config.yaml
n_layer: 10
d_model: 256
n_experts: 256
experts_per_token: 8
d_expert: 32
d_shared_expert: 128
activation: "swiglu"
moe_layers: [0, 1, 2, 3, 4, 5, 6, 7, 8, 9]
router_score: "softmax"
normalize_top_k: true
routed_scale: 1.0
balance_loss: 0.00987
balance_bias: false
shared_expert_gate: true
init_std_router: 0.0101
lr_router: 0.000588
vocab_size: 10675
norm: "rmsnorm"
norm_eps: 1e-06
tie_embeddings: true
optimizer: "cautious_adamw"
lr: 0.000678
beta1: 0.95
beta2: 0.98
batch_tokens: [16384, 32768, 49152]
seq_len: 1024
train_tokens: 348700000
steps: 12157
dataset: "wikipedia_en"
Below are experts of layer 5 (counted from 0) of a mixture-of-experts language model. Rows are named router (the router's row for the expert), gate (a neuron's input weights, with its number), up (a neuron's input weights, with its number), down (a neuron's output weights, with its number) and show model dimensions 192-255. Each number is 128 + 24 x the weight over its row's rms, rounded and kept within 0 to 255. Numbers have three digits each.
After each expert's rows: a language model's description of what the expert responds to; "gets" lists some tokens that make up at least twice as much of what it gets as of all text. This comes from a sample of Wikipedia text that the model never trained on. Tokens count by the router's weight.

# expert 44
router:119156108159128100114119116115138153108137143166120107150129128124112137094192119119107099076154101122098116144100115154117128120128096147136148098159116097075147161171122145112156146142108110
gate0:125087161101132107145145099123139136120117170118156117138102128146156145109140124145129165113119151111168145161099109116129084119102136104084156136172128121135155118148140150104157134162101080
up0:145111133139104087150166113121139102110122150091156113160137139120180143124124139126150145116123153130176146130096101134134076110096149102110166110168129117143104113158144114127171142172116110
down0:100121100130144113102092146134121082143138168119166137128132144137157138118136093135097150118119106144113130123123125114135105110120128148140146128149143096132130152143150128159148149122107086
It responds to: Separators after names. Commas, dashes, pipes and brackets right after a person's name in credits, rosters and lists, e.g. Sedwards, Lindsay –.
gets: ",", " |", " (", ";", "),", " and"

# expert 11
router:098149157118146085161154138107083129091090119097157087125125177132114115087152152110106157088149109138115108088114088141129171086144141112138132136158147166155150161158150089105160139133115094
gate0:133145130154124122155136134132102116113119099149120114170123131097120110126134149124110119101114112170156110121091131127121158157131119136078115133140118096148155137155113122065111160117137128
up0:120127163174131148109153133126109154132144124102134141134141141109147126114141119167160125084061141166120144149153156145117118115147109064140077120125144132138121136117093090162114137128126146
down0:139127132072138149162107119143138135160128128102123176083118119123163104108161135103157153124106102129129128180163128154113145130129151109161114147185171154107120153116122135120090143114137146
It responds to: Prepositions, especially under. Prepositions after nouns or verbs, chiefly under, also to, of, by, on, often before the; also non-Latin script bytes.
gets: " to", " under", " of", " on", " X", " by"

# expert 47
router:138151069084144137113111130129113095100143135125100138169158122169125147114117187147095121087145154125111107097120164085129124118087120100141158109122189108145119148147143148097116113161159151
gate0:116147131123134131141125057139133135094153131108094151127101088142107114136121101141139159099101155097107133146131159087099081162132103117098122129111146129112103149107144176110143135139135142
up0:157115140154117147117133170102140139152108115135182118131151178096136135122123143115134096154148087146147139121126083160146164096128176141121112131152108119138142090173126091117109166117117112
down0:136104148086108112137155078086137132163146071138107135138133129076152107111141151130118125156095146129168103123104104140108137097155077148153108146098142162139097125157130111118133110119132144
It responds to: List and infobox punctuation. Line-start hyphens beginning infobox fields like Died:, Species:, plus opening parentheses, line breaks, and degree or minute symbols.
gets: "-", " (", "\n", "′", "–", "°"

# expert 1
router:157139124117115135115138129123121106180134125101146088130126156126164141119104111094119155162108158161167126068176167104146146124151127135124132079095124127145109080155104117149089114137103123
gate0:204137120127131146136144139110096160197154144128141100107092111123135152118102142114137132110116084146143175123146117095141125137145107188112093103114136152107137114099085146158110143127148121
up0:066138123140127147116112122144141097073094131142094160150168122145117112139174145148137114116159166124099117140088099175107119138102157069136147167131097117110130138140180136092153114131103139
down0:138100152136102139120072079142114145135137087132130138125164158148109101152152140137128196127180106149130122098108127107094145147145151142135163123122118141130111074169147146113130123114124144
It responds to: Election table labels. Party names and row labels in election result tables, such as Liberal, Labour, Conservative, Turnout, Swing, plus word pieces like Per-cent-age and Re-jected.
gets: " ", " Liberal", " not", " Labour", " Labor", " Swing"

# expert 16
router:148108157153138133152093122127140094137165098151098150171109161139140108117115164142179156124146146149143090174116138088135161140139143144151120152145116171139115102117148138133123101088159130
gate0:128140136142137108125073157150147134131118116205125120131145111145125144132150117141121146091119152155121083159122114137134134171130154107162126131130095121141179133071143135135130128150137149
up0:157148154150128137130090181131136139152132136185143111124133091114104158159152101095162154126144153143117066108123120098115109148103145132157130134135153111121163130120119097151174150139153166
down0:136096164132143136070167118125100130144119179098046136114127149101110153094164125097098096109121111123141115150119114154102141116138116130096098115122139153137174104078111124092132134115108108
It responds to: Year and number pieces. Number tokens, especially the century part of years after dashes or parentheses, as in 1918–19, (1902-1975), January 1659, season ranges.
gets: "19", "18", " 18", "17", "16", "15"

# expert 28
router:118089125158123126107107138111149145174100143119155106125137172167092088159095117112096164103141103122164123128135132098122133141158165174122118157116164098148117147132181106123113129134089135
gate0:108113140124113109164123111104110127140155136143151112170166119169097115123114153122149118075120130127150149134117120118147127121138147157092124104147157139147148148123150127103156192139140116
up0:121161142121106115113179117110126128146148109093132128147078156130141115105160127147145138111117129143101137089151131137161182115143144102142162161134139083141120137169157121131186144123132156
down0:132106110098170124110157122125150126096119192127122188150119128140130111113151107119115112155110147122170142124087108103113107198105108152152131110090072113053139137102139118152116076122113116
It responds to: Word-initial stem fragments. Early word pieces, especially ip in rec-ip-ient, Winn-ip-eg, rece-ip-ts, plus prefixes like dec, rep, collabor, and table cell spaces or zeros.
gets: " ", "ip", " 0", "im", "ap", " P"

# expert 9
router:131105144072142155094153153141112114117125113109135121147097163109134134135152106096108146133159140165154124134139119122123157121132161161176111154145121132138125132167141120081159100091125135
gate0:119148132129139144076132148126157132125144176108102141085127135107112115126139130144066109152120132095161127165120124112148155112156104137156099128111121074152109133132102128132117132117082106
up0:131138110134129137142116093137091168141109070145157131138087082151161132121112124128153160120125154167102146091129138161109083139144145114105190129126107162095140140108162150103143095134168139
down0:111083139078129099112139126169125111116139074108107093106117132115138149123126080131108121138115125132096140113126136147094137096119116140138156139136131128128109117111163155119130095157137210
It responds to: Based and word stems. The word based in "based on", plus middle stems of longer words such as present, found, mobiliz-, com-ics, Multiplex-ed.
gets: " based", "er", " 0", " present", "present", "or"

# expert 51
router:103104132098157089089121163107180132137081104146139122140138147148120124108118111104174184163127117108173104127138102110156183105136134100127154133153136113144070144151141123168167166156100111
gate0:120083078108175153111155061143149122123118185141146172129158130113120147132127098121092135102125110130141111139145105126115120128121119098109112095080091068169130133159146106151168149128110127
up0:124170158156078135170125167120105152123147094123108088147116132124138115111138159137175113148143151095124165103104153129130121135145122152150143169168182177101123132098098152108078102151146133
down0:130138112109106128164129142128109099104142100098164125175131120113086096149067080101136070161152132091123083120138114168110082084167120118094131138149156136104125106138138126131129129126147177
It responds to: Quotation and inch marks. Double quote marks, including inch and arcsecond signs after numbers, plus infobox field words like Label, and nouns such as power, water, art.
gets: "\"", " —", ")", " art", " by", " power"

# expert 63
router:148128102160128100121108173168101128153164126160132117094127154141152164115170149157127118128110155140151096090121102155104088150093143105135138157087130123117106158079135167177106074127102128
gate0:072110136139131144097088068120122124057143133102122123139166108140127145114153068119133112073151090098125122161159128122151196082129132168077125142151112060138167132134136136126168123122141123
up0:093118100128136105140103112155122083127153146128144110114115143167150153089179091120136095115174104095163101148175116111112141131132144136074130103165146119112143163111187115151140118131129105
down0:141115111095138109152202096142121115130114150125157121157133121132167073095115149164127121149128121108164111114126092082159107131112128139123110099123164140141138102079110114132111143108144122
It responds to: Separators between numbers. Tokens joining quantities: to in "reduced from 27% to 25%", pipes between vote counts, decimal points, $, ±, approximately.
gets: " |", " to", "–", " or", ".", " +"

# expert 56
router:121092123152157136126135082119116151136108100149123124093139170130159084090169116148145116101107129146116139151108133113114176170127147104145146120167146142142146108106117167130077105109169084
gate0:116156109117164109158153100145080139152108128116128132127138153129146094154109160126137139122131114153146188125101145148160168124108134086133149137150142166148146137110160098116109130143112178
up0:150124131117109162094157145126138118116150160144149120143126095150110173129167097132114135179131167127117122133170115108137102086167118146117113122105111119106103131153047120122139134106104103
down0:155088110166171124120106120123111153147087083149090152128125170090121103092103098143088116117126167122168157161125117113106099104101131114136153177141148146142118091137125105128108164146083174
It responds to: Digit groups in numbers. Digit chunks inside long numbers such as ISBNs, coordinates, dates, codes and statistics, e.g. 978-030-68, 55.417-50.
gets: "5", "7", "4", "6", "8", "1"

# expert 24
router:135078121108132145104127153103148104146107087095105129146133130091169102116146153120171123131148087133135093139112086116145141126149167169091156126148127154104093121167131066166161155131111103
gate0:135093148125142115117107170153109158135124082098154118127103110106095088116145134143164125120131152107138101143159119149114116092140139179111153133142130158136096138116152114175116136148109105
up0:154170130099109123123087122123150117108166084167160091100146123110128121095151139098136175125154145124148115165129122124098113173141113140097111101134132123132145137185132116093143125121133079
down0:153117113125097106132138168162120120106152105117101112147143143184126135146110148152151116134141148137119152140104129095112119132114146201155153161106091166102150164111113136146129121172139174
It responds to: Sports score tables. Pipes and digits in results tables after scores or win-loss records, like 91–61 | and 7–6, 4–6; also years.
gets: " |", ")", "0", "2", " 6", "6"

# expert 37
router:143123102112080145142114091075132109090138097103132133112117150150113123123139111086135096090090127110169177161124125160144139159140092113108152104134124119113136135112064100119113096121136144
gate0:125111137150152151150125132152050138117069114145118142109148109142130093156109085143102124106139122145125110128122099132128168169087138159161094150107140139127191145116129125154080114098144127
up0:131115134128105131147115132161061140093079110124123127107170135155111116169114103113120088113116111138142130117117111127138174151111127150151073122125152158090182143107145136140098094150144140
down0:128111115118128138146106126146127169130101142102122123132091118145122103156134145103146139138085092098092131098113128135117163126133169097155109097153152129127136138142101139124135091090114118
It responds to: Articles and determiners. The articles the, a, an and determiners this, its, often at sentence start or after prepositions, before nouns like family, species, United.
gets: " the", " a", " an", " The", "The", " its"

# expert 25
router:132138145160099109128132132153070111117103081125082134112136158123116139125143115092166104136147090120100134139118127138136163146090155152142122160157133124130161096142117131153140145113099105
gate11:115146141142091151143130076126112114107180143096120148105168132155131142107053108153156062154136095137098135138069146142175134133120140084153139125123139132138106102129127110102136167134133102
up11:144125145139123099169119122175118121102158136117104176103107154100109102095131113166120123113122146164086143159122116132124128143133143159175147144099127149139128115147124149120089107183161118
down11:113140153112082148136119118131155171121108123129171141148119095136167137167164123141137108104128127116175102135118158103126095130119104067126172115157103152136123156132125113142115135129140178
It responds to: Closing parens, name endings. Closing parentheses and brackets ending a phrase, and final pieces of Latin or female names, such as -ensis, -aria, -ia, Maria.
gets: ")", "\"", "ia", "a", "i", "}"

# expert 8
router:128127130150109100136115094131159152177092116098128125126106186127099143105124121121138163086169097131152153097105107105157146136106151104133177122134138187120115163133125132188138120095115112
gate0:156105116108136124145122116139098112098205101141138118106184100141154112127138084083096127149116141154127131110169150118110128123131127150130123134121114124117160119099135120144133082157107143
up0:117141112131133120106129139128158120140120143134156120204100107134126157141147159153123117127118155135130109163131114159141124128122126151104110099117124113099128095122127140093123174136134129
down0:120170125155160097122117124110120129193108133109153116122136138152134108164092149136155120102176128108117112111113144115131125114124139115103108215126137141170080128097136159129146118107141144
It responds to: Non-Latin byte pieces. Byte fragments of Greek, Cyrillic, Thai and other non-Latin script, plus curly quotes and blank or x cells in tables.
gets: " ", " 0", "}"

# expert 15
router:136082117099107165101111104096131092086160124149079132142121157104131123160089122121124126167118124121094161105129158133151098131167132103113111086146115117082096114094136106119182156141116100
gate0:165150131120140122107097157111120139124149157127103151123134147116103161138125126182123129122136124103106110100139160117114085131148123151085116156165105113157123118147121113124146121111126112
up0:150103084128119138142103095101115098107132152130127091104128141131126118131118117139095110146140091120091086137160144120098132137137121118090103131084137116170174094109203104115115156134089138
down0:130127114158105150117145140136145134104153154145159171113109169131149101154108143161093151118180106135100137115136133157083130112126138095132132129113097138126127138129115118119154146130146132
It responds to: Biography pronouns, articles. Personal pronouns and articles in biographies, especially his, her, he, she, a, often opening a sentence about family or career.
gets: " his", " a", " her", "'s", " he", " He"

# expert 4
router:136110105105096106145141129111163172134121116095155112183110136102116114134156132144074144128124112141131150070114109095123077157100168194115081144099106144078133096127090129139115140137129132
gate0:168113094099106161146140135135147099105137142126170149118143124161111121121100124104087154147070114087071117111100137133138122116140139147126106130093112141124131112137105068140102112123114116
up0:112122160110126104117107142149108185162108085132113123111122126088152132156140119131148102110191126174163120176142129101099128136114117123137140116147178100159117130116148129147147142134142157
down0:145111114130092164172119173120132128126122146145138141140106116100122105123125153131137112162123129149106140121116084120090098125132117115147107135156190158109134126104132114144162120147156120
It responds to: Verb and adjective endings. Word-final pieces completing verbs and adjectives, often past participles before to/on/with, such as rel-ied, dep-ended, depend-ent, praised, referred.
gets: "ing", "ed", "it", "ic", "ent", "ul"

# expert 60
router:166110142076109115156149195123099164139127144140118098101131160117123066137151103154120132117090160155141132147106144144120124124138125140179144070151148156127122105090124144112134094150129120
gate0:123129124104139179120199133123084147116175114136136122131114130113113102157115105149179130175093094127177156116120124138123159153101095147081111128160123138100136095100075099127142196128151152
up0:121127121153119106107068105110162102141078119127103146161147107144129118099153149088091101095155134156092134125149150106148105080166097117154129137112120093158112154141160116113144093141104117
down0:126140121159107156109122146148117139123151134141141142134112129133130100122104115103138147155106118155121138118117096117131099122110130116187106101157123183112153102121156136094133122117119151
It responds to: Quantity words and census commas. Quantity adjectives like several, various, many and large, and commas in census sentences such as 33 households, and 23 families.
gets: ",", " other", " American", "000", " two", " more"

# expert 18
router:137076134102130131105121156098134105122146101151087118159137131108165102149099127110138106147141125167132158148107116136145122075144144139161107085159132156128084137104164174115159094161100137
gate0:089120155123132154131084141146129070090156112165116128135136134112144143126107137100121120087102110126102157149092151099124113137139127147155088137179139136090145120109135172128141161190171126
up0:104106152085129153134118161128127112088146107176094146133176150143123141142096133119119147111093097134146144130109134123117116138165140132132090111167143131095122143129132149108161152152172109
down0:119170126117157138191132097145127103094131132109141106127131160121114154156124102138108149122106162132117159119136101166125116144132108109125098129084165136118156146134116128104112082145153104
It responds to: Determiner-like modifiers. Adjectives and numerals right after his, the or a in biographies, such as former, own, first, both, fellow, several.
gets: " first", " two", " former", "'s", " his", " new"